Weights of a small mixture-of-experts language model, trained from scratch on English Wikipedia: 64 SwiGLU neurons an expert.
Below are experts of layer 3 (counted from 0) of a mixture-of-experts language model. Rows are named router (the router's row for the expert), gate (a neuron's input weights, with its number), up (a neuron's input weights, with its number) and show model dimensions 48-95. Each number is 50 + 15 x the weight over its row's rms, rounded and kept within 0 to 99.
Before each expert's rows: "mostly gets" lists some tokens that are sent to it at least half of the time; "comes after" lists some tokens at least twice as common just before its tokens as in all text. This comes from a sample of Wikipedia text that the model never trained on. Tokens count by the router's weight.

# expert 6
mostly gets: " |", "}", "–", " +", "°N", "%"
comes after: "0", "2", "6", "1", "3", "4"
router:48 55 40 33 12 35 69 57 34 74 69 53 63 56 12 65 49 29 51 53 65 40 70 68 65 31 43 27 60 49 51 34 61 73 49 52 25 52 58 51 72 71 36 49 56 31 45 30
gate2:66 43 56 70 54 41 68 38 74 72 66 72 49 43 60 42 41 55 52 68 39 39 84 45 47 59 63 39 44 65 67 48 39 62 57 31 26 52 78 63 45 64 59 40 30 53 57 54
up2:76 24 51 46 42 56 68 35 50 49 57 63 54 59 54 66 64 68 62 67 64 47 45 76 46 58 60 34 56 29 34 46 56 64 70 40 33 65 31 53 87 58 55 41 48 53 47 39
gate3:62 44 54 26 24 37 86 46 43 40 69 63 54 34 65 56 69 36 55 55 47 48 49 53 47 39 51 67 29 61 56 36 63 63 80 59 62 53 82 73 55 48 61 43 66 32 45 34
up3:50 52 63 62 36 38 43 38 50 50 72 33 59 30 55 84 54 48 47 61 36 41 41 36 48 80 51 72 45 47 66 38 55 60 09 51 51 43 69 51 23 72 52 38 35 44 58 73
gate4:66 37 60 68 46 32 35 72 45 47 39 45 55 67 61 51 63 30 41 64 34 08 73 51 21 33 35 27 65 54 34 75 60 51 42 32 40 42 87 51 68 41 26 69 57 45 33 55
up4:66 49 54 72 37 45 80 43 31 47 61 71 48 08 78 62 44 47 51 31 63 49 36 47 36 33 52 63 60 69 60 26 50 43 55 38 78 38 39 33 41 59 54 43 59 55 56 67
gate5:41 48 75 41 29 37 39 62 43 56 52 61 69 20 40 50 77 35 45 21 64 33 64 27 89 39 30 32 51 54 92 54 49 53 46 54 50 46 42 43 45 54 39 65 20 25 54 40
up5:52 30 59 29 64 48 38 59 31 64 41 63 70 88 45 46 56 51 34 49 86 33 27 59 31 60 63 58 57 20 50 45 43 46 30 64 63 50 52 62 99 54 45 50 18 39 36 75
gate6:56 51 37 49 54 32 59 21 37 62 33 67 28 69 62 78 47 69 39 31 54 42 51 64 41 53 60 51 60 36 28 41 36 59 39 22 44 56 63 57 50 36 74 69 33 48 59 40
up6:54 68 40 60 38 42 60 38 57 57 72 65 46 88 45 56 58 80 35 44 43 65 22 41 63 69 57 44 84 31 42 50 38 36 46 49 25 35 43 44 44 51 48 67 43 35 49 34
gate7:50 42 56 37 45 41 51 35 37 52 43 70 22 40 16 45 72 33 57 44 59 53 54 23 65 30 45 61 59 27 61 40 42 66 79 35 35 64 65 48 59 59 50 48 43 85 45 23
up7:55 59 70 63 56 69 79 52 43 65 91 52 63 63 41 45 47 16 40 52 53 63 55 42 44 65 34 52 39 48 56 48 49 64 65 51 35 69 55 78 70 70 38 63 27 60 37 49
gate8:44 21 19 39 33 78 70 58 54 52 52 61 38 33 24 58 68 66 57 34 51 34 62 35 45 39 65 27 58 71 54 33 44 42 45 46 44 56 69 57 52 50 32 59 60 22 53 29
up8:64 67 58 47 54 79 78 74 50 61 71 61 81 69 43 24 27 41 45 65 68 54 77 54 30 34 60 45 44 64 30 46 63 74 47 38 58 54 55 73 49 31 46 67 60 61 34 63
gate9:51 62 75 67 38 33 47 76 48 60 53 57 41 62 83 61 67 30 37 37 02 50 90 76 46 53 44 58 64 41 55 36 51 71 29 46 56 55 42 62 54 65 24 63 60 51 47 40
up9:52 33 69 56 38 64 73 41 44 62 54 53 52 62 38 45 32 46 88 19 44 42 15 43 56 54 66 66 79 51 56 58 47 37 76 64 54 46 53 48 55 44 93 64 38 45 26 51
gate10:25 44 15 34 55 39 38 57 58 37 63 67 54 32 47 56 37 47 21 41 57 74 67 52 26 53 37 51 67 52 48 46 53 53 41 43 28 57 55 83 34 61 42 63 56 56 34 58
up10:29 66 36 65 85 52 32 27 27 53 33 83 57 64 43 71 78 54 65 64 36 34 66 50 34 59 66 34 44 43 57 41 44 33 52 72 52 57 43 63 61 65 64 32 35 57 57 66
gate11:20 79 51 42 09 61 41 66 45 64 54 37 61 61 49 26 39 71 64 37 57 24 63 60 34 84 48 35 27 37 35 39 51 49 39 62 48 37 44 65 80 53 73 85 59 59 36 32
up11:44 31 66 56 78 54 67 78 65 20 38 48 67 52 74 64 40 39 46 38 67 62 61 49 52 46 41 69 61 58 68 67 26 42 66 46 42 52 56 35 43 22 52 40 68 54 62 83
gate12:50 14 60 57 56 35 52 48 40 54 66 68 50 26 09 42 24 36 65 48 29 63 73 46 69 17 67 70 57 73 74 43 49 59 61 30 43 45 52 49 58 70 20 63 22 67 49 83
up12:55 72 61 41 64 54 50 55 37 49 36 38 35 99 57 78 70 72 55 36 17 72 69 41 52 68 28 24 42 50 81 54 52 27 53 35 58 42 44 52 35 55 42 44 56 47 38 27
gate13:60 33 36 44 36 39 72 76 61 47 57 53 50 50 48 70 48 34 53 62 47 48 57 50 68 27 56 29 26 60 51 18 49 43 46 21 42 60 60 52 56 71 54 53 53 64 29 44
up13:38 73 37 44 64 46 51 63 48 45 56 54 51 63 42 59 68 68 46 21 47 53 42 33 66 51 21 56 49 66 76 44 93 35 36 20 61 52 64 38 56 40 42 43 51 59 31 63
gate14:70 49 66 57 45 62 42 47 26 64 47 63 56 72 25 51 45 57 59 50 63 41 54 32 52 27 48 56 59 63 30 36 47 51 30 49 44 59 60 50 82 64 53 39 54 69 37 65
up14:49 41 44 54 51 19 80 34 53 50 35 50 53 75 66 59 21 63 41 53 59 48 55 74 58 57 46 54 21 33 64 42 40 40 67 71 53 62 45 71 23 74 59 54 48 23 53 36
gate15:29 51 53 30 46 51 72 53 48 52 46 34 32 70 36 39 27 43 42 42 80 25 50 65 70 55 69 20 51 34 47 59 39 67 62 29 02 57 31 47 62 51 31 35 50 59 39 58
up15:29 62 44 80 40 31 54 60 76 47 26 51 43 60 65 29 64 66 72 50 48 39 62 38 49 37 47 42 46 45 76 78 41 61 47 55 35 51 84 24 53 62 59 52 26 41 35 24
gate16:55 38 66 55 34 63 37 17 35 65 72 64 52 56 12 96 71 48 52 53 79 65 48 75 63 43 49 52 26 64 53 45 59 69 48 42 44 47 59 67 41 67 66 48 44 52 65 30
up16:66 43 66 43 19 41 60 29 40 33 49 49 83 21 38 39 10 51 42 47 47 55 40 35 30 48 55 53 54 34 45 33 52 57 50 51 55 63 63 59 57 70 27 59 68 50 60 52
gate17:29 46 37 37 20 42 54 65 33 77 42 51 26 33 59 53 47 26 62 39 60 31 63 53 42 39 58 22 46 32 54 58 39 64 72 52 58 59 40 74 68 61 41 44 44 43 67 47
up17:64 58 61 30 20 50 80 80 42 58 47 56 42 33 60 36 38 64 45 52 38 62 53 74 47 73 39 24 63 59 45 42 31 52 46 41 73 42 40 55 50 52 56 17 36 28 65 57
gate18:42 38 58 38 37 30 51 43 26 55 33 41 57 54 46 54 57 15 48 63 53 57 38 44 58 32 47 32 27 53 51 49 52 42 51 70 52 62 34 65 61 67 44 80 34 68 60 51
up18:35 63 54 35 45 38 36 72 39 50 88 43 14 64 43 65 29 29 57 76 58 34 47 54 48 67 39 59 16 56 64 43 41 44 59 63 52 42 43 61 77 70 73 56 45 34 55 52
gate19:30 50 58 39 37 47 75 37 37 32 55 67 58 78 42 54 16 54 37 73 46 17 41 72 44 51 34 55 59 56 64 42 60 47 49 61 26 50 60 81 54 29 41 53 48 23 56 54
up19:44 51 48 48 53 40 25 66 79 29 54 31 61 47 48 33 59 45 58 35 61 67 72 41 64 71 87 52 55 56 62 36 31 21 58 70 51 50 55 27 71 59 41 83 31 43 26 54
gate20:63 71 47 63 35 43 54 47 62 56 41 50 77 41 60 34 72 51 48 46 29 35 31 41 53 48 31 22 58 50 40 41 80 64 20 58 49 37 66 56 37 66 52 49 43 48 55 38
up20:34 31 46 45 57 59 36 37 54 63 64 62 47 56 51 42 74 71 47 65 65 57 61 56 61 39 58 46 23 60 78 51 38 41 75 17 71 99 64 61 61 43 48 51 48 34 47 57
gate21:37 73 54 69 60 70 48 48 65 68 54 64 42 46 72 36 39 44 64 29 42 47 67 70 35 54 41 61 53 30 36 49 35 78 54 31 35 55 51 50 54 71 62 57 47 22 31 47
up21:72 46 28 48 71 61 62 75 68 42 39 76 36 59 51 37 40 60 30 47 48 59 31 24 67 33 39 62 65 72 48 43 57 60 30 57 47 45 73 47 29 45 62 54 49 59 46 41
gate22:69 65 59 49 35 53 72 46 12 41 75 35 45 54 41 35 56 51 46 47 54 29 67 77 46 50 65 31 33 90 37 74 49 52 50 65 47 43 53 49 40 39 67 25 23 58 72 52
up22:51 52 43 60 44 56 45 41 53 13 66 34 54 53 38 52 37 65 49 73 51 51 42 40 45 64 62 44 60 59 57 57 20 48 55 52 51 44 46 42 63 58 28 59 13 61 43 50
gate23:55 59 43 70 56 34 55 69 40 10 50 47 52 65 37 54 59 44 55 49 55 48 59 59 51 77 29 38 32 24 47 51 46 52 52 48 53 47 31 65 46 43 62 75 91 50 38 49
up23:46 73 40 42 46 59 54 48 48 48 73 68 27 41 58 61 56 35 64 34 25 67 36 66 34 50 72 59 41 60 39 46 65 53 72 25 38 70 40 37 38 53 63 46 65 59 48 28

# expert 5
mostly gets: " John", " se", " Le", " Be", " Har", " Man"
comes after: " the", "-", " and", " of", ":", " R"
router:38 56 20 60 32 29 71 34 31 54 43 62 87 48 47 60 69 42 54 38 45 18 43 61 57 53 36 38 49 40 41 41 51 49 61 33 45 39 64 30 55 89 54 43 75 61 38 30
gate0:17 32 34 34 42 38 54 53 39 51 49 48 36 57 69 64 50 66 38 53 36 41 43 59 86 41 52 49 56 39 39 46 56 58 54 66 52 59 47 11 39 60 50 41 46 31 13 39
up0:60 37 68 47 48 66 64 89 51 51 47 55 43 29 50 37 47 66 65 48 64 49 72 58 14 44 48 64 50 48 48 33 85 51 55 27 32 61 38 70 57 54 41 90 54 47 34 63
gate1:55 46 51 33 68 56 81 44 39 35 27 40 76 46 47 34 31 52 91 32 35 20 30 68 40 42 39 59 45 30 40 51 57 51 67 40 42 44 58 41 63 39 34 27 39 44 47 50
up1:43 37 70 58 27 50 50 57 47 56 37 67 29 54 35 43 42 53 47 50 29 59 45 40 49 47 46 51 42 63 47 43 61 59 20 51 42 65 49 53 62 48 63 59 59 45 67 51
gate2:49 59 35 39 35 35 55 36 76 65 50 65 73 68 47 56 61 87 59 40 36 49 75 27 25 38 48 40 30 71 58 33 52 58 70 43 47 80 62 67 52 51 56 70 38 44 37 54
up2:71 63 39 37 24 57 37 18 62 32 41 75 68 15 60 92 43 58 48 55 54 57 44 57 56 60 54 15 53 39 67 48 42 37 52 35 48 37 60 72 62 49 31 47 55 56 51 50
gate3:56 56 58 51 50 36 35 20 53 45 46 50 54 45 38 62 73 43 22 60 49 34 47 34 54 54 40 62 48 27 46 63 47 45 59 66 57 36 44 56 34 53 63 51 56 38 42 29
up3:46 39 57 61 22 59 73 78 38 43 61 51 64 49 44 51 62 43 37 36 54 46 77 69 27 84 26 37 74 32 36 33 70 27 31 57 72 71 56 55 48 58 71 36 37 34 62 71
gate4:30 34 42 62 67 38 35 45 56 13 58 80 51 35 50 59 35 43 45 67 50 31 50 43 35 50 27 40 49 78 38 38 27 68 42 41 53 40 72 39 36 59 47 36 64 74 38 40
up4:44 59 40 76 54 33 33 52 24 32 59 52 52 55 30 77 45 74 37 40 43 48 42 69 63 67 47 55 53 69 69 38 48 34 42 45 68 50 52 39 45 51 56 22 62 45 64 90
gate5:34 55 53 59 33 42 35 36 54 48 04 71 58 43 42 46 49 52 73 56 36 48 74 49 44 61 44 40 56 37 56 32 42 54 36 42 45 38 88 23 44 48 51 48 44 21 65 44
up5:37 41 66 45 59 59 41 35 39 70 54 46 55 87 11 53 44 70 54 70 41 30 38 53 57 45 46 60 54 45 50 45 53 45 46 47 72 35 70 43 35 57 19 58 53 30 30 16
gate6:37 48 54 47 87 30 87 47 48 51 48 59 30 35 53 77 43 80 43 26 76 54 36 48 66 50 43 51 49 70 56 36 63 44 50 08 48 50 57 55 30 48 46 64 53 65 46 42
up6:29 66 58 60 65 33 35 51 59 55 62 78 70 48 61 58 15 57 62 32 43 59 40 43 36 39 48 17 61 91 65 66 44 40 61 48 71 53 50 19 32 45 54 50 41 73 71 69
gate7:60 50 37 41 34 27 26 31 35 36 66 35 29 71 58 61 64 54 64 13 59 59 32 39 77 61 36 61 66 73 25 42 59 44 57 42 37 82 66 17 47 66 76 37 69 54 50 49
up7:68 46 69 44 73 52 56 45 27 43 61 37 38 42 59 50 39 12 72 63 60 35 50 72 52 27 63 45 61 45 57 91 45 59 59 50 61 52 50 74 67 74 50 52 73 65 50 67
gate8:43 47 47 28 55 42 45 43 49 78 50 80 58 40 65 49 67 71 59 71 77 48 13 72 36 52 54 40 51 69 45 29 33 47 83 28 77 60 58 41 28 75 49 46 31 15 54 30
up8:54 57 65 48 52 60 48 63 55 60 42 74 46 77 38 62 65 74 44 43 47 52 50 58 53 51 73 34 23 46 36 67 48 61 24 30 26 49 41 61 75 47 67 79 59 58 53 68
gate9:61 37 51 68 08 18 55 30 65 67 59 80 38 64 68 71 65 48 83 74 43 54 43 63 70 55 31 54 52 67 27 37 57 60 38 45 58 59 50 30 54 47 37 52 43 64 54 39
up9:78 31 56 82 09 52 58 47 56 55 54 79 24 49 57 37 52 27 40 51 29 39 22 59 40 35 61 18 70 30 28 48 51 46 58 55 49 24 46 53 25 51 37 43 60 52 36 68
gate10:74 31 31 52 26 76 45 59 31 44 47 57 36 16 63 41 65 55 39 48 72 55 59 35 66 68 62 31 44 42 41 60 61 55 67 68 29 41 53 48 41 53 33 35 64 41 43 23
up10:52 59 36 33 70 37 59 81 35 40 58 54 32 34 41 57 73 42 32 26 54 49 38 68 24 40 29 47 42 20 32 28 33 50 39 59 44 52 45 60 39 43 70 38 60 50 47 64
gate11:28 71 47 53 40 51 38 31 38 53 41 40 43 59 37 44 50 59 49 53 71 52 49 70 56 85 51 45 52 61 60 41 75 34 31 37 38 71 55 55 71 66 62 44 68 64 45 62
up11:36 42 83 59 43 57 49 62 63 36 38 37 51 40 21 68 56 47 44 60 79 45 82 44 37 51 61 29 48 38 41 68 59 61 54 30 50 68 41 49 23 64 47 50 57 60 58 70
gate12:61 56 41 67 67 56 40 63 20 48 60 64 67 42 40 50 41 59 47 34 49 40 18 47 60 37 67 61 49 68 74 30 49 51 51 41 40 38 64 56 54 41 61 56 41 66 46 68
up12:53 25 80 79 55 61 45 57 74 45 38 75 73 57 59 55 59 49 54 55 59 69 78 49 36 47 19 48 54 80 37 73 59 37 47 57 29 68 04 57 28 68 35 35 65 65 30 62
gate13:61 33 39 47 50 34 55 61 55 57 42 47 18 78 51 71 50 46 34 40 50 62 35 21 74 38 80 71 63 52 59 61 36 59 23 64 40 69 79 64 73 61 39 67 54 66 20 51
up13:51 59 34 31 53 46 79 58 55 30 35 54 22 37 70 69 23 48 64 40 36 85 31 67 66 47 43 52 87 58 52 44 73 56 51 54 66 44 29 37 68 62 64 36 53 54 45 62
gate14:60 27 58 35 19 42 59 27 33 41 67 19 58 26 32 46 41 39 62 24 69 31 51 36 76 62 19 58 77 30 32 67 27 46 57 39 65 46 56 66 50 42 52 56 22 42 35 37
up14:62 29 37 61 64 51 28 24 35 51 64 57 41 86 23 42 28 77 55 25 78 47 43 33 58 37 56 44 50 28 40 51 57 46 55 66 62 39 51 52 37 62 46 59 57 20 44 69
gate15:44 61 54 34 70 39 65 25 51 47 69 82 83 62 65 33 51 59 56 62 80 43 70 50 43 54 61 51 52 38 39 53 69 24 55 41 45 56 63 32 51 69 47 09 59 54 42 55
up15:39 64 24 74 36 49 50 65 51 49 43 60 15 51 39 64 54 22 34 41 59 31 32 53 48 31 23 52 48 51 31 47 64 52 37 50 60 53 17 48 38 51 37 78 55 42 40 42
gate16:73 51 53 59 40 70 54 61 55 52 79 55 68 55 24 52 66 59 44 46 24 20 13 59 71 36 77 49 52 61 45 26 59 44 44 45 24 70 52 37 49 45 23 39 48 53 43 41
up16:54 40 50 54 39 83 62 47 40 12 47 18 35 68 76 51 71 30 44 43 78 59 56 51 17 36 35 65 63 31 56 52 46 19 43 39 56 25 37 60 45 42 59 45 54 49 67 46
gate17:36 12 67 49 58 53 67 65 54 70 32 60 54 14 79 56 51 54 38 40 40 30 56 58 50 53 47 75 57 43 60 38 39 47 39 41 57 66 50 35 47 75 42 45 41 58 49 61
up17:34 51 54 52 66 40 38 48 24 34 54 57 37 53 61 41 45 83 25 33 65 48 34 48 72 71 56 68 87 24 51 57 53 55 34 40 37 41 31 55 68 61 40 41 36 57 51 47
gate18:42 43 63 46 37 23 70 45 29 30 13 66 50 47 58 71 61 22 27 59 47 51 51 53 76 58 28 37 55 14 39 46 52 42 42 80 39 48 62 41 73 54 52 47 39 59 59 32
up18:25 43 54 44 65 57 37 47 52 33 56 23 74 27 42 34 34 63 16 62 48 59 62 67 50 67 56 33 19 56 44 49 48 45 53 32 53 71 77 51 64 56 51 58 72 46 44 59
gate19:55 61 80 49 30 82 42 69 41 37 56 53 38 37 62 54 44 53 24 51 47 28 60 56 51 49 58 47 73 51 46 64 60 55 70 35 29 19 45 58 22 48 68 66 49 69 44 45
up19:69 52 58 42 61 67 22 72 34 56 74 43 78 42 43 57 50 81 46 68 60 41 49 57 61 42 74 60 51 86 33 49 45 09 40 36 56 36 69 51 28 68 47 70 60 44 45 43
gate20:32 49 46 57 47 27 70 53 52 56 54 56 68 56 43 40 45 52 42 51 26 48 54 28 50 50 44 28 64 36 23 59 52 47 29 87 44 55 72 39 30 43 53 44 66 30 50 37
up20:19 22 49 31 33 53 42 32 58 74 71 64 52 54 41 57 46 42 42 43 58 41 77 86 30 72 34 59 42 59 64 44 53 40 69 21 62 30 67 65 38 45 40 80 43 64 25 49
gate21:19 75 37 41 54 55 84 33 78 68 44 58 53 52 50 26 56 51 53 69 21 53 64 34 32 54 48 66 47 54 54 42 45 45 47 15 43 34 16 62 43 60 59 58 56 55 30 51
up21:67 37 51 58 63 52 48 68 53 74 66 49 43 69 66 58 47 42 23 53 35 60 26 32 67 51 68 62 62 35 59 30 41 56 49 43 26 29 58 43 39 40 46 60 34 40 20 56

# expert 0
mostly gets: " ", " an", " three", " re", " \"", " two"
comes after: " |", ",", "|", ":", ";", " in"
router:51 63 43 36 26 39 57 31 35 58 53 54 88 48 30 66 35 42 57 70 61 25 53 85 71 46 59 54 57 63 67 32 70 73 53 45 45 52 49 34 79 62 46 37 77 60 60 39
gate2:62 55 83 50 64 53 51 51 26 69 55 58 67 52 16 46 58 36 39 49 48 30 57 40 58 36 71 59 21 93 49 43 25 93 55 42 53 52 45 64 55 69 53 44 36 66 62 39
up2:41 46 51 55 14 22 62 35 63 35 30 39 46 46 72 87 72 52 38 29 64 62 45 28 61 32 40 32 56 31 60 66 42 32 74 42 36 44 50 44 29 65 38 50 66 40 33 35
gate3:76 59 40 49 50 82 34 37 65 55 52 49 62 13 48 43 56 55 30 45 42 51 46 56 56 72 66 35 57 67 29 53 51 72 44 40 45 69 55 47 41 65 62 31 81 28 52 41
up3:23 43 53 63 43 45 56 65 51 42 62 44 46 51 49 56 79 75 64 53 41 59 64 17 43 76 49 60 67 72 40 49 67 65 39 59 66 49 51 65 30 61 43 66 64 47 37 56
gate4:56 50 32 74 54 48 68 40 36 47 10 17 35 43 63 44 50 72 30 80 46 34 26 72 68 44 38 49 51 76 25 64 42 66 46 35 53 65 56 54 65 56 33 68 49 44 32 47
up4:48 41 91 75 20 41 26 51 52 72 43 48 61 56 54 74 60 46 42 30 57 45 51 42 37 45 55 43 42 44 47 54 57 25 58 61 22 42 49 27 32 44 50 50 50 40 85 39
gate5:47 59 43 46 36 60 39 49 52 54 37 79 89 41 59 28 68 24 28 42 51 58 76 26 66 58 64 62 54 93 31 60 67 34 81 44 58 84 60 46 44 44 44 43 68 50 39 41
up5:54 62 37 39 58 36 64 62 65 41 51 90 64 73 42 46 38 40 49 76 37 60 50 65 53 66 80 48 36 51 69 68 60 41 53 47 64 56 50 37 75 66 29 64 63 62 41 56
gate6:60 49 53 40 59 36 46 48 08 58 34 51 76 67 48 50 43 74 19 46 84 57 64 58 73 57 47 28 63 41 41 42 64 53 63 17 40 64 45 59 57 42 37 55 34 37 60 33
up6:44 50 79 56 54 57 35 75 51 44 66 67 36 26 40 30 56 31 43 25 14 54 59 56 26 45 37 29 60 34 51 72 63 51 67 55 24 65 25 51 62 67 54 48 41 75 68 59
gate7:73 44 36 23 46 28 34 36 33 81 80 87 47 66 32 63 29 41 51 41 59 55 45 64 55 45 52 52 49 48 97 32 79 43 57 36 43 53 45 02 47 47 47 60 43 70 49 39
up7:25 70 54 50 41 50 62 47 54 39 57 32 40 49 53 65 50 39 61 64 44 44 26 47 53 34 31 42 78 51 36 59 62 49 56 54 49 60 40 66 52 82 67 66 39 74 40 59
gate8:30 44 41 39 28 22 59 29 44 48 50 71 54 33 35 50 49 68 87 57 67 29 45 50 62 50 41 42 59 40 51 04 47 73 61 57 43 41 66 46 95 61 60 53 45 50 64 53
up8:56 58 41 68 76 85 40 62 58 23 67 51 53 58 53 36 48 34 64 34 41 64 39 33 44 25 23 25 38 65 30 58 47 65 26 33 69 45 40 40 42 44 39 54 50 46 77 52
gate9:48 23 62 58 60 51 54 27 54 64 37 70 70 48 50 62 49 31 85 59 27 31 60 47 65 43 38 52 76 58 51 42 40 37 33 55 37 48 39 61 58 40 39 52 55 93 71 72
up9:63 56 30 46 11 49 54 43 43 44 62 34 31 42 66 64 43 64 55 43 81 47 45 49 51 42 90 40 19 37 36 32 59 61 57 39 60 31 28 79 49 33 64 39 26 39 38 52
gate10:76 35 36 30 51 21 44 64 37 44 22 49 57 38 56 55 62 45 44 69 41 62 48 72 63 52 62 70 54 64 40 46 59 51 82 62 49 41 64 53 77 63 35 31 49 40 35 52
up10:61 84 38 45 65 67 32 62 47 43 34 64 60 15 60 53 58 27 18 33 19 51 66 66 40 58 57 59 70 43 28 57 38 34 63 52 48 68 39 59 47 38 72 57 19 34 47 50
gate11:30 54 39 37 50 53 59 45 46 63 48 61 77 53 61 56 70 70 94 31 55 35 52 39 79 82 57 54 27 54 49 28 31 71 56 47 48 37 67 75 67 45 77 53 73 63 41 28
up11:47 52 80 61 60 51 42 36 56 31 57 08 60 57 18 44 26 23 47 48 60 44 27 55 49 58 41 31 53 66 30 47 37 33 59 38 49 21 39 60 57 34 22 56 56 47 33 60
gate12:48 72 33 59 28 59 76 55 34 84 53 53 71 51 28 58 54 27 64 55 64 37 47 43 59 40 28 42 71 46 79 38 43 52 44 73 28 19 31 50 64 53 57 53 68 70 24 42
up12:65 67 64 37 77 69 78 49 34 45 25 77 58 63 60 59 50 49 55 49 44 61 53 64 65 49 46 66 36 60 47 25 44 23 61 27 64 64 46 45 42 50 51 58 25 52 59 53
gate13:49 46 32 32 60 36 19 40 34 52 31 36 70 74 46 80 56 60 50 34 71 36 41 60 60 47 51 65 65 41 36 56 66 46 36 45 17 38 15 45 87 50 62 58 50 28 42 77
up13:25 34 27 42 54 13 54 53 34 43 46 49 53 46 54 99 73 60 55 34 52 74 25 83 70 41 23 56 65 54 55 51 69 62 30 56 33 49 58 38 54 61 68 67 47 68 47 55
gate14:77 50 58 50 49 26 42 18 56 74 37 36 63 73 40 54 52 54 44 81 39 30 64 53 34 73 58 54 82 45 40 38 35 62 57 58 66 33 52 69 56 65 64 50 28 40 55 41
up14:73 43 48 52 65 50 28 14 55 65 45 31 61 52 28 47 40 36 44 43 50 42 78 29 35 38 53 55 28 32 56 37 57 40 52 45 60 44 21 61 46 57 53 48 52 23 64 72
gate15:53 48 11 29 54 28 70 34 67 43 40 61 74 36 34 53 51 55 24 59 48 41 53 43 45 50 57 27 53 67 40 45 35 33 69 26 56 57 38 72 45 33 35 14 62 47 14 36
up15:64 44 50 62 46 30 34 46 40 87 47 39 31 61 61 45 59 38 36 45 54 53 56 56 41 48 68 34 66 22 62 39 61 41 35 72 65 48 49 58 55 54 33 59 44 30 53 35
gate16:76 28 50 37 60 40 56 15 40 30 64 68 74 65 20 20 79 56 54 69 54 35 20 78 33 58 62 58 25 59 50 33 55 52 63 36 63 57 51 48 16 36 56 49 53 64 77 59
up16:47 80 57 41 56 51 69 51 41 24 49 21 46 44 54 44 32 32 59 38 21 37 67 68 56 59 50 67 48 69 59 40 51 65 70 54 42 18 75 61 73 76 62 49 34 75 52 56
gate17:37 37 76 46 29 17 74 55 45 78 32 68 59 33 63 72 56 66 55 59 54 26 48 49 40 61 43 53 62 46 54 50 54 52 62 37 35 59 43 35 70 35 33 43 56 73 65 42
up17:36 47 77 35 34 41 69 73 40 26 54 61 49 62 53 63 58 68 43 42 58 51 06 47 37 49 25 66 73 59 37 64 32 81 58 43 47 59 30 51 49 53 59 45 29 61 59 37
gate18:60 38 42 41 42 32 62 74 32 41 38 79 60 66 41 52 59 50 62 77 41 55 59 20 40 39 51 56 62 58 56 52 43 44 51 61 55 62 47 30 25 69 30 41 60 58 52 36
up18:42 44 70 54 69 60 36 37 53 58 61 45 55 64 25 41 37 60 27 36 55 72 70 82 84 82 75 53 74 57 43 37 44 42 67 67 51 61 46 59 62 59 67 59 49 50 51 53
gate19:24 61 51 31 32 14 40 50 28 36 52 38 41 58 24 76 35 64 33 59 41 26 58 64 59 56 41 57 45 66 29 68 41 73 72 57 49 37 65 58 50 26 43 43 38 70 46 48
up19:42 50 42 57 56 61 52 60 39 61 61 32 48 47 54 32 54 57 43 38 49 37 39 57 22 46 75 49 40 70 36 47 48 43 69 65 59 58 14 34 43 57 33 37 63 61 59 61
gate20:40 56 66 43 50 40 40 62 58 57 42 70 34 32 61 54 63 25 53 49 51 54 51 44 61 76 48 28 70 25 73 65 59 73 63 67 33 84 44 52 58 80 42 66 80 49 41 59
up20:51 33 53 23 45 55 29 46 41 73 46 33 34 63 70 55 33 58 53 53 43 27 55 55 54 44 46 66 31 40 80 69 45 65 75 54 50 44 36 60 57 50 56 39 30 59 55 55
gate21:64 59 39 27 37 42 56 42 42 66 42 38 91 46 62 51 45 34 39 58 50 49 28 63 50 57 63 77 57 49 60 53 74 73 68 76 31 55 70 37 49 55 09 58 81 67 45 50
up21:53 48 30 61 52 76 27 50 20 53 74 52 30 60 53 58 46 40 47 35 28 51 75 57 30 28 39 55 77 46 53 45 41 20 36 53 58 53 19 34 52 56 51 42 17 58 33 35
gate22:32 58 60 61 42 42 76 51 61 55 63 30 68 27 39 66 57 56 17 45 45 39 63 73 38 69 52 62 45 60 23 59 44 75 45 40 47 48 32 43 49 47 71 39 66 55 57 43
up22:46 44 30 73 61 74 69 69 37 28 40 38 65 43 37 66 38 42 57 45 20 49 22 41 44 33 45 59 75 30 51 54 51 49 62 50 59 59 30 55 59 71 30 22 77 42 41 53
gate23:29 50 57 64 65 61 60 31 37 57 54 58 38 67 49 62 52 28 46 56 46 23 84 57 44 90 36 62 35 59 48 36 39 29 53 72 49 42 64 52 47 38 76 58 34 47 51 55
up23:46 51 33 34 68 73 34 54 81 37 45 40 61 44 53 54 42 70 72 30 65 61 64 41 62 51 33 58 61 61 41 24 79 34 66 53 61 55 54 35 55 60 41 29 50 06 62 73